From a checkpoint of a small mixture-of-experts model trained on Wikipedia.
Experts: 192 experts in each of 12 layers, 32 SwiGLU neurons an expert, a sigmoid router.
Training: a variant of Muon for the experts, 657M tokens, 5009 steps.
Below are experts of layer 11 (counted from 0) of a mixture-of-experts language model. Rows are named router (the router's row for the expert), gate (a neuron's input weights, with its number), up (a neuron's input weights, with its number) and show model dimensions 96-127. Each number is 500 + 50 x the weight over its row's rms, rounded and kept within 0 to 999. Numbers have three digits each.
Before each expert's rows: a language model's description of what the expert responds to. This comes from a sample of Wikipedia text that the model never trained on.

# expert 52
Description: Short common English words opening proper names or compounds, such as Red(wood), Sun(ak), Black, Blue, Wood, Hills(boro), Old.
router:544457503451487518412438560454537489516484526464470559528526520581499396539509412440654426544567
gate0:431537451496487526460476513474499485534471469521563489591526480523485493457590482473460461413528
up0:393542520561583486439560527476456485491550546415605468490541385530534435585447516539592554556432
gate1:582442580494499469454408545502539560514545407528516521529549543603443432477511481435496451586557
up1:604423477430529482510389481444517424601490541470538432469561429465451539568450439475556525605564
gate2:451489474582520500485507428483591542500459515475570529543443477540501525557450529500482480506547
up2:516494456515499489577380535415441454440496539497427490466596496507460494464475546448496513549498
gate3:447491508530437554517522505444453444506443599432562475482435412457532466620441506600501550562556
up3:525461478433529566500498466498514397513520479477534527588474434458545617565487527479506472486450
gate4:536470463462496504431413511420486512542500476394495479537460546523478444526587490385596513458600
up4:545522505506507470502514480575439528443508488499494538516468532485459511517477512427568476532401
gate5:507517532562491544483469519412561585488393485429496395555506460529481442448452487457582547488607
up5:402529474522496508435490580468622534505563494508513550520547450467555480451420504439616411543470
gate6:400527497491530545448387434422556556501411553511402432557560584481517448547528564468555470444546
up6:598490553475583565598591477578476477473530488489528480517506427469472501440504491493494507447439
gate7:491375465525403472446473458479528556546524510541554513502522532484508414584533405471473435439491
up7:527531514541505453568519501448433538514413530548599428555413426522451544525470392514440504595511
gate8:543439536407569504489444508424441522563488586536490487440529524512483531426462427440548485569540
up8:512525491474450482400494488557526464555518534407551535523470505545492571529510584452471610494573
gate9:438504468586540519402495521454567445507438446417466505498427549560466542536448507501545590555591
up9:527542513501497552489501542417446415559467535510407522506470520540514403516483517456580505500506
gate10:517524501491549593414492394448449470584529492537430503513483542577583449629471514455501400534609
up10:478519529514563454493438572498445568488536473558506488467422539470481509450421520543502515533441
gate11:535515526519503485336496581434541482452529496384554503468487425496551485530503421505450521536539
up11:477522499457467555400484511386552580424421480518535529437509400493405475595471456481491476473516
gate12:494498509562530444525502485429472573431487475496578560485528485567489580528415457441447536559634
up12:480536508458564372577418494616525497549508483463447503444549496424550513545584643509451449512509
gate13:452494472535503504502511523462458504510576415467501492548474509550475431516374536561508472527558
up13:514471435577457467458501545459614445435553449453438463495492554548494495449518517518498588434476
gate14:510410534519589536458465477461567493438464554437452495409499389493515457561572473552449483561553
up14:459519559529521481476462487466444501559404486596518501490478485487437514505517494425485474575495
gate15:473513519469545466345379532504506508457496584643460456479497533554506528479480506446515505554577
up15:503504470502536538475484518504581547491511569533418555467508509559600414566542416534417512560542
gate16:502494445478446541428426481496546471506572479507471421411494580536470510563476559504497449577599
up16:528481464460460557422483456508623450493445505498458537418504434490421505524385586497505467576524
gate17:495370498471491553571442452492499435441359537495540412452556474470464552545503467492542416473470
up17:461553499531599610552475468519493538507469518494537500430372588454518450467502449508493466534439
gate18:407504615533463569475437534487535514501456588536522572467469526565560478544529527470414451511505
up18:489535542498469480542603513468505481477537452501535404450622500495522479405452585530454505457481
gate19:501378582539541565542460562481485519528494525496495498413503498561528471422491494514549432565531
up19:511521455579496505484491429541505507508609525479426531512443577427531615463493535525451561555434
gate20:390511491394519517406442607447561504568533477520444496494546542548562443456498457554488424599553
up20:542511511417476485556531562488523526383469489495549484489525509538510473531515473558550557470533
gate21:501472513492595436478454562487595482579514591427507452539481455449557441557450528454445536610567
up21:520490431449482564498541496502546447624505554495598437456559503483502516491515487491608489510463
gate22:488559470429560519583433552434514535563466452505479533554500463518500468520445459548529428497501
up22:530433542439532583524506490517426461462476561521518401493451443540446483530455556558494475517513
gate23:535511540468477550433425536459485556489484558467461516563493469506498519443404421432563539575534
up23:519469510484432517547372573435435545597498557466437547491485428548492425497426506496567422573601
gate24:574555521448563556374454508447608455546492507418456469519489488578455456524493513495529433572570
up24:519460433449492548504540492538480512501545477513426436482455517456572446551496548463506485527529
gate25:535544545327522574564508595441499500490513431528562451528535524482599432527551518547487432478511
up25:528540519511497428528513548472439511454496478524571438519488605481545523513528427575433562513438
gate26:557446526559508527497458473509497493515507505451486462510601528501446480635514494526442562451497
up26:476454460513431414360418448507508592529496475542549488451444564487525486511466579383523508541564
gate27:512436466496569546561455524436441534507504525487530508562510475436476476553427430437463455549546
up27:541559473596484555469525559450490438567577332497591513590453556559562480444448494608552530457436
gate28:496493437582469628502433472494499444530444502486481521496559459401482487452477490526453502508507
up28:442537520534496397430555513536565409425483504457584552546470578489478515580525502520467511440461
gate29:431512353456522533524542562461505548484543537452521522455502485460565443493584537473498494510554
up29:418558495464538465503421527529543526438439525439512455513482471490527474502448435438462492477460
gate30:538546449448541506414471509518504369426502496450512458508520544589464518532458518476476488502477
up30:431490493499510547487452415536600469504507488401450540505573544532490431496417503419487541505534
gate31:504536433515501478534434568412543499520548454441495483411467479592459540575501480472540457599533
up31:434476499523470480569549494518401581405565516498428564557459512439515471524575470541413513422408